Below are experts of layer 4 (counted from 0) of a mixture-of-experts language model. Rows are named router (the router's row for the expert), gate (a neuron's input weights, with its number), up (a neuron's input weights, with its number), down (a neuron's output weights, with its number) and show model dimensions 0-159. Each number is 50 + 10 x the weight over its row's rms, rounded and kept within 0 to 99.
After each expert's rows: a language model's description of what the expert responds to. This comes from a sample of Wikipedia text that the model never trained on.

# expert 29
router:37 44 56 54 43 42 46 42 61 56 59 42 40 35 73 37 50 53 47 60 47 45 34 51 51 30 52 54 54 66 50 59 47 31 40 57 54 55 51 51 69 56 62 40 39 44 35 59 38 54 46 53 54 37 39 50 40 61 75 47 55 59 26 43 63 47 62 53 51 47 20 43 57 52 57 55 46 53 38 65 52 53 64 59 51 31 47 43 48 48 60 61 70 50 64 40 52 44 58 51 62 36 56 48 45 43 41 66 46 70 58 53 72 40 51 58 45 59 58 39 46 55 51 61 31 50 56 41 23 59 45 59 35 45 47 46 66 44 37 55 48 46 50 58 49 50 48 42 45 67 44 58 56 42 53 36 53 61 64 44
gate3:75 64 50 49 34 61 52 66 50 49 32 43 39 49 45 63 61 47 58 61 58 48 72 47 59 36 56 36 49 44 37 43 20 37 57 62 48 46 50 57 52 48 40 49 51 39 37 58 51 65 41 40 44 43 73 54 58 42 59 22 37 61 48 70 36 40 56 65 67 54 49 42 48 60 41 53 43 54 57 53 50 52 61 67 39 50 56 52 50 44 43 59 58 63 57 46 47 65 48 36 66 47 42 65 50 49 49 44 42 53 47 48 67 72 46 50 46 59 55 49 47 49 51 42 43 46 46 44 47 64 65 55 48 52 36 55 67 28 36 56 63 47 48 67 45 49 47 57 51 40 52 55 52 46 66 42 48 50 55 73
up3:44 58 41 44 66 51 22 44 68 51 62 48 32 42 67 50 53 49 38 50 62 39 52 39 50 45 58 64 49 45 40 46 30 46 49 48 47 51 50 44 41 42 56 57 27 51 66 53 57 49 57 34 46 41 33 46 49 42 42 54 57 63 47 61 53 52 45 50 50 49 41 61 67 66 41 41 35 52 57 40 51 62 41 56 44 57 57 51 50 63 60 65 53 65 62 33 59 57 38 44 59 57 45 77 47 53 39 53 62 53 41 69 43 48 54 58 56 46 67 54 44 52 57 56 58 36 48 53 62 54 44 57 66 46 40 68 55 73 40 45 58 44 42 35 72 56 47 56 62 29 52 58 65 60 53 47 56 60 49 71
down3:50 45 45 59 42 55 55 48 55 66 38 56 35 45 66 58 39 49 62 39 67 44 63 50 45 43 45 52 49 61 39 57 60 57 61 39 69 44 45 42 41 34 46 55 46 53 49 43 40 49 76 50 53 41 41 44 54 37 47 56 44 59 44 65 56 56 47 48 54 52 45 48 36 41 29 39 61 46 34 49 49 54 29 59 78 44 63 34 54 38 32 58 69 63 56 37 48 36 54 54 63 31 45 31 60 52 47 49 40 37 51 61 46 49 57 46 48 67 42 59 50 52 43 60 51 47 48 44 38 59 55 56 62 46 63 40 61 70 61 46 46 39 45 58 62 35 54 41 66 43 52 71 49 42 45 30 38 45 37 57
What it handles: Vowel-rich name endings. Vowel-heavy final syllables of non-English names, mostly Japanese, Slavic, Asian, as in Kait-o, Shu-ai, Yoko, -ić, -ova.

# expert 46
router:30 49 45 46 52 37 47 45 51 62 56 43 41 38 69 30 55 42 50 52 37 41 38 45 54 41 64 58 61 72 42 53 50 43 30 63 54 57 49 45 57 77 61 43 42 40 38 49 51 61 58 61 54 31 43 39 36 54 71 51 58 55 32 45 55 49 51 59 61 43 43 47 59 48 58 55 42 47 48 66 51 59 58 64 39 48 50 46 43 51 60 54 59 45 59 48 49 40 63 42 59 47 46 57 34 49 46 62 51 70 63 42 71 34 58 62 49 57 60 47 52 74 43 58 20 39 66 38 41 53 49 55 42 59 47 63 59 44 53 53 50 47 47 59 44 45 38 45 37 61 42 66 63 49 53 37 47 63 62 41
gate3:29 51 45 52 69 49 59 54 42 49 53 43 52 50 61 46 63 56 54 58 48 25 24 40 61 58 44 60 60 61 66 64 51 42 36 49 29 47 49 58 41 27 38 36 41 29 61 48 55 66 60 40 51 36 40 31 34 58 46 35 55 41 44 52 55 42 59 43 59 50 56 51 40 49 45 43 41 43 50 51 46 62 58 42 42 49 50 50 45 57 70 51 62 40 59 45 38 56 54 50 50 43 54 43 38 54 48 58 59 54 68 39 47 53 49 35 57 61 55 41 50 72 63 45 57 28 47 43 44 52 66 46 32 59 51 52 51 65 54 56 60 47 48 27 42 38 46 56 40 50 25 59 60 67 51 49 57 59 54 49
up3:65 50 54 58 45 34 39 43 52 59 49 54 56 38 46 66 36 35 49 55 42 58 47 54 43 43 52 55 46 53 47 62 62 62 52 44 51 60 67 50 68 56 43 39 74 53 43 50 42 41 53 50 52 54 30 59 62 52 41 39 57 41 46 57 43 56 63 32 44 39 38 50 61 41 57 77 49 53 61 50 47 53 34 46 59 47 37 56 62 51 49 37 32 41 34 62 62 77 39 53 41 43 42 50 52 66 45 68 47 46 39 38 45 52 38 57 47 55 32 58 53 33 62 47 61 57 66 39 63 30 44 53 52 43 57 38 25 43 56 44 51 55 59 53 31 47 48 63 38 70 55 49 38 55 46 56 65 58 50 54
down3:64 54 53 74 52 52 64 49 30 53 44 46 65 39 49 64 56 38 25 41 48 75 65 63 47 55 42 51 51 53 59 55 54 55 48 39 49 50 52 59 56 43 61 82 40 36 51 59 62 48 48 48 49 45 58 40 39 42 41 56 56 45 54 34 40 49 67 50 46 51 61 35 44 44 45 49 46 62 61 47 53 39 40 50 58 55 53 50 47 51 42 52 39 50 57 60 48 36 53 39 59 68 48 62 43 59 49 52 62 47 52 19 51 66 51 35 58 36 75 35 42 62 57 50 37 64 65 53 39 42 44 49 56 46 59 67 58 27 59 42 56 57 41 37 55 59 43 66 46 43 38 53 48 59 48 44 58 56 52 45
What it handles: Romanized name syllables. Syllables of Chinese, French and other romanized names, and particles like Le, La, De, du, such as L-ia-oning, D-u Qinglin.

# expert 44
router:44 49 44 61 46 46 50 42 50 69 54 54 51 36 71 40 65 48 38 53 39 47 36 66 55 45 60 48 59 67 42 54 54 41 28 57 48 47 49 46 48 66 61 50 40 51 42 45 34 62 79 55 59 47 31 41 46 57 63 42 64 55 12 48 51 50 61 51 62 40 45 48 50 55 62 55 46 43 34 73 44 53 62 46 45 46 32 47 50 50 53 45 63 56 56 43 40 60 57 46 62 40 56 57 30 50 37 48 46 61 57 48 62 42 56 62 36 58 59 39 50 65 54 54 38 53 60 45 40 59 46 67 39 48 49 51 68 50 44 50 57 29 42 56 34 56 44 44 36 68 41 54 54 40 49 46 42 60 56 46
gate0:41 70 50 65 59 56 49 46 33 53 51 41 55 44 43 48 42 48 54 47 49 40 21 46 60 46 47 57 56 57 39 47 54 55 34 54 56 56 52 52 49 52 40 48 72 49 55 51 44 41 57 61 60 44 41 53 50 68 62 49 43 63 42 46 48 42 60 40 51 55 47 37 55 45 53 47 62 31 56 56 52 55 67 50 71 14 43 47 47 44 46 49 69 60 58 42 55 62 57 35 55 29 47 53 49 81 48 58 52 50 53 50 51 37 55 50 48 54 47 25 69 66 43 66 50 58 61 45 40 58 37 50 27 37 54 48 60 58 47 65 49 61 43 64 39 39 46 36 38 44 52 36 38 48 47 45 50 51 67 51
up0:58 49 54 55 48 67 37 53 70 54 40 65 61 72 54 46 38 27 61 42 46 56 55 36 50 63 66 45 57 43 44 40 38 44 52 35 52 49 59 48 53 33 45 57 48 50 44 46 55 53 32 55 47 44 59 48 50 39 51 45 24 52 24 52 51 30 52 43 58 57 43 78 51 75 41 51 69 48 48 52 44 46 51 57 49 48 47 63 47 60 56 68 69 39 43 40 44 42 43 48 60 61 51 72 50 52 59 49 41 51 47 38 54 52 53 45 39 62 45 52 46 63 58 58 53 51 63 50 43 40 55 48 49 36 46 33 47 50 51 47 58 77 67 47 56 66 50 55 46 40 62 44 38 55 44 61 55 76 46 45
down0:59 42 36 72 60 53 35 56 39 54 44 52 48 56 60 58 31 57 48 56 48 41 52 42 51 39 26 48 50 44 57 44 55 68 44 42 38 59 58 56 51 51 38 41 47 40 68 41 44 56 51 42 60 73 62 50 58 49 57 56 39 50 57 46 63 54 64 30 69 51 47 65 58 31 49 61 67 40 42 68 50 50 49 58 63 50 52 41 63 53 47 41 51 49 52 60 50 45 41 43 60 35 43 47 48 51 64 51 50 68 43 43 48 58 44 54 54 59 62 47 74 42 42 53 34 44 52 49 58 56 50 50 44 58 63 47 55 43 56 53 35 69 69 57 65 52 66 47 55 67 31 55 59 29 46 46 33 75 59 45
What it handles: Table and list separators. Pipe cell separators, dashes, colons and semicolons in tables and infobox lists, including fields like Born:, Preceded by:, Succeeded by:.

# expert 30
router:38 44 47 56 43 39 52 41 49 58 49 50 41 38 63 46 72 42 45 61 44 33 38 59 58 44 66 56 58 64 55 56 40 40 33 61 56 47 40 50 59 70 59 49 38 54 35 57 37 69 66 57 52 42 34 50 45 60 67 49 54 55 19 45 58 52 55 49 52 37 49 40 55 58 60 51 39 47 42 62 39 57 62 50 50 42 43 37 43 36 50 56 56 54 58 40 45 50 52 45 62 39 60 48 33 54 45 54 47 62 58 41 61 42 58 62 32 50 57 46 59 67 58 59 23 54 69 46 40 60 44 62 46 48 51 51 66 47 52 53 47 38 45 56 32 42 31 45 32 53 44 61 55 31 59 36 56 67 58 47
gate2:54 68 33 54 55 44 51 41 67 67 59 47 42 34 67 56 58 58 40 53 43 50 44 42 50 56 47 44 67 51 50 60 67 45 37 55 66 54 65 47 62 56 54 40 43 56 48 43 80 62 63 56 58 44 67 63 41 55 51 50 62 43 55 28 54 31 66 59 51 58 52 52 37 42 40 58 44 48 60 56 30 50 64 58 38 58 30 43 22 56 56 51 54 37 47 64 63 54 48 61 49 59 57 63 39 47 66 63 63 58 60 50 48 42 49 46 43 54 55 62 60 45 55 52 48 57 50 43 53 49 39 39 47 47 40 29 58 62 61 40 49 53 58 42 34 37 30 62 57 41 46 50 58 63 52 42 60 56 55 42
up2:51 43 37 60 48 56 55 50 69 48 50 38 41 68 54 39 23 66 51 61 57 42 41 47 51 56 58 47 33 39 51 46 51 53 60 54 62 49 47 46 37 51 42 42 64 42 30 57 55 53 34 70 48 45 67 52 59 53 64 43 48 61 55 56 60 43 51 58 38 58 42 61 57 49 26 35 58 44 42 46 37 38 51 53 39 51 37 51 40 51 45 41 45 40 24 54 62 38 48 59 53 49 70 50 47 69 53 47 56 50 36 62 47 48 34 26 44 57 58 50 48 47 33 48 69 53 54 29 51 59 51 47 52 47 41 45 56 67 72 31 51 65 57 52 63 56 58 58 57 46 61 42 49 47 38 46 48 48 31 39
down2:49 46 59 55 56 43 40 47 45 34 49 46 46 52 44 58 36 57 60 69 41 45 62 59 49 66 60 50 43 46 60 37 45 46 47 45 45 34 41 59 47 48 41 56 62 55 41 61 43 56 56 53 49 55 41 40 28 61 38 45 48 37 54 53 37 53 31 45 48 73 41 59 46 47 51 53 62 50 41 49 42 55 40 72 45 34 58 65 53 70 49 43 50 46 49 38 47 47 37 49 41 35 44 58 73 67 37 64 37 37 40 73 47 51 31 46 53 46 35 40 67 44 24 41 42 55 46 52 53 51 44 37 33 50 61 62 53 33 60 56 42 42 53 74 50 50 59 42 43 40 57 39 42 58 61 35 64 49 50 50
What it handles: Table cell separators. Pipe separators and spaces that open a new numeric cell in tables, often after percentages or names, as in "%) | ".

# expert 53
router:45 54 40 53 51 43 48 45 47 62 55 36 36 46 62 35 69 51 50 54 41 32 29 69 58 41 62 54 65 53 46 56 48 44 47 62 54 42 44 49 51 68 64 37 48 47 41 58 42 62 63 45 50 51 45 49 45 70 49 39 49 62 23 37 63 50 60 56 61 37 46 39 60 59 57 63 37 51 43 57 41 50 54 50 47 35 39 40 38 44 60 42 56 49 51 45 45 53 59 43 60 48 66 50 27 65 30 60 58 64 59 49 71 52 67 61 37 64 68 42 49 61 51 57 33 40 56 42 35 42 54 63 46 54 44 56 56 48 48 52 46 43 50 63 30 48 35 48 33 50 49 69 57 37 56 43 51 64 51 52
gate0:31 64 45 50 54 49 69 58 48 59 55 45 44 45 72 52 70 59 47 38 30 42 50 45 49 61 46 64 57 45 52 52 44 46 53 53 50 61 53 41 53 56 54 56 47 50 46 63 46 63 54 48 52 37 37 38 34 38 45 52 59 32 49 45 64 49 57 59 59 46 54 49 65 41 78 58 68 50 47 53 50 65 47 55 35 53 43 40 68 50 53 68 61 55 51 61 47 53 40 64 54 48 61 75 38 58 60 44 45 51 49 43 48 51 47 47 48 50 75 56 58 77 46 47 46 48 71 56 44 57 56 46 51 57 41 45 48 46 43 58 49 55 53 76 46 26 51 50 46 50 59 71 76 33 49 35 39 51 46 44
up0:49 52 50 53 37 56 39 52 30 45 59 69 40 62 35 68 29 43 47 51 58 40 52 57 63 47 53 52 65 39 34 36 43 52 45 40 67 50 56 67 43 61 52 58 54 44 62 48 33 40 50 39 49 55 48 42 60 55 59 45 28 46 56 60 49 52 45 72 61 57 53 59 46 45 42 56 75 53 56 73 65 40 39 52 55 35 53 52 55 52 50 48 59 56 45 50 72 44 41 40 39 47 43 57 54 65 57 47 47 56 60 52 47 52 53 54 37 51 44 48 58 50 62 52 53 45 50 54 51 47 48 71 83 25 43 45 55 42 46 56 40 76 52 55 73 50 37 44 52 45 71 48 49 57 50 56 59 39 52 57
down0:43 56 42 54 41 54 40 56 38 40 47 47 35 55 54 36 49 40 47 51 39 47 62 26 54 45 42 57 51 51 62 43 58 44 54 51 47 66 37 58 58 47 19 49 54 50 47 66 36 51 59 33 40 51 62 49 40 63 52 43 47 62 56 59 61 48 60 39 44 50 45 67 63 41 58 59 66 54 54 70 34 39 53 40 48 42 30 52 71 50 46 47 59 50 47 53 62 60 49 48 46 39 51 54 47 44 45 36 74 55 39 63 51 61 54 34 53 46 46 53 62 57 60 43 58 47 24 49 51 45 48 75 47 53 77 55 48 40 54 68 33 38 59 59 59 48 41 42 39 51 56 46 53 53 75 36 49 62 45 53
What it handles: Table cell separators. Pipe separators ending cells or rows in Markdown tables, especially election results and sports statistics, such as 100.0 |, | |.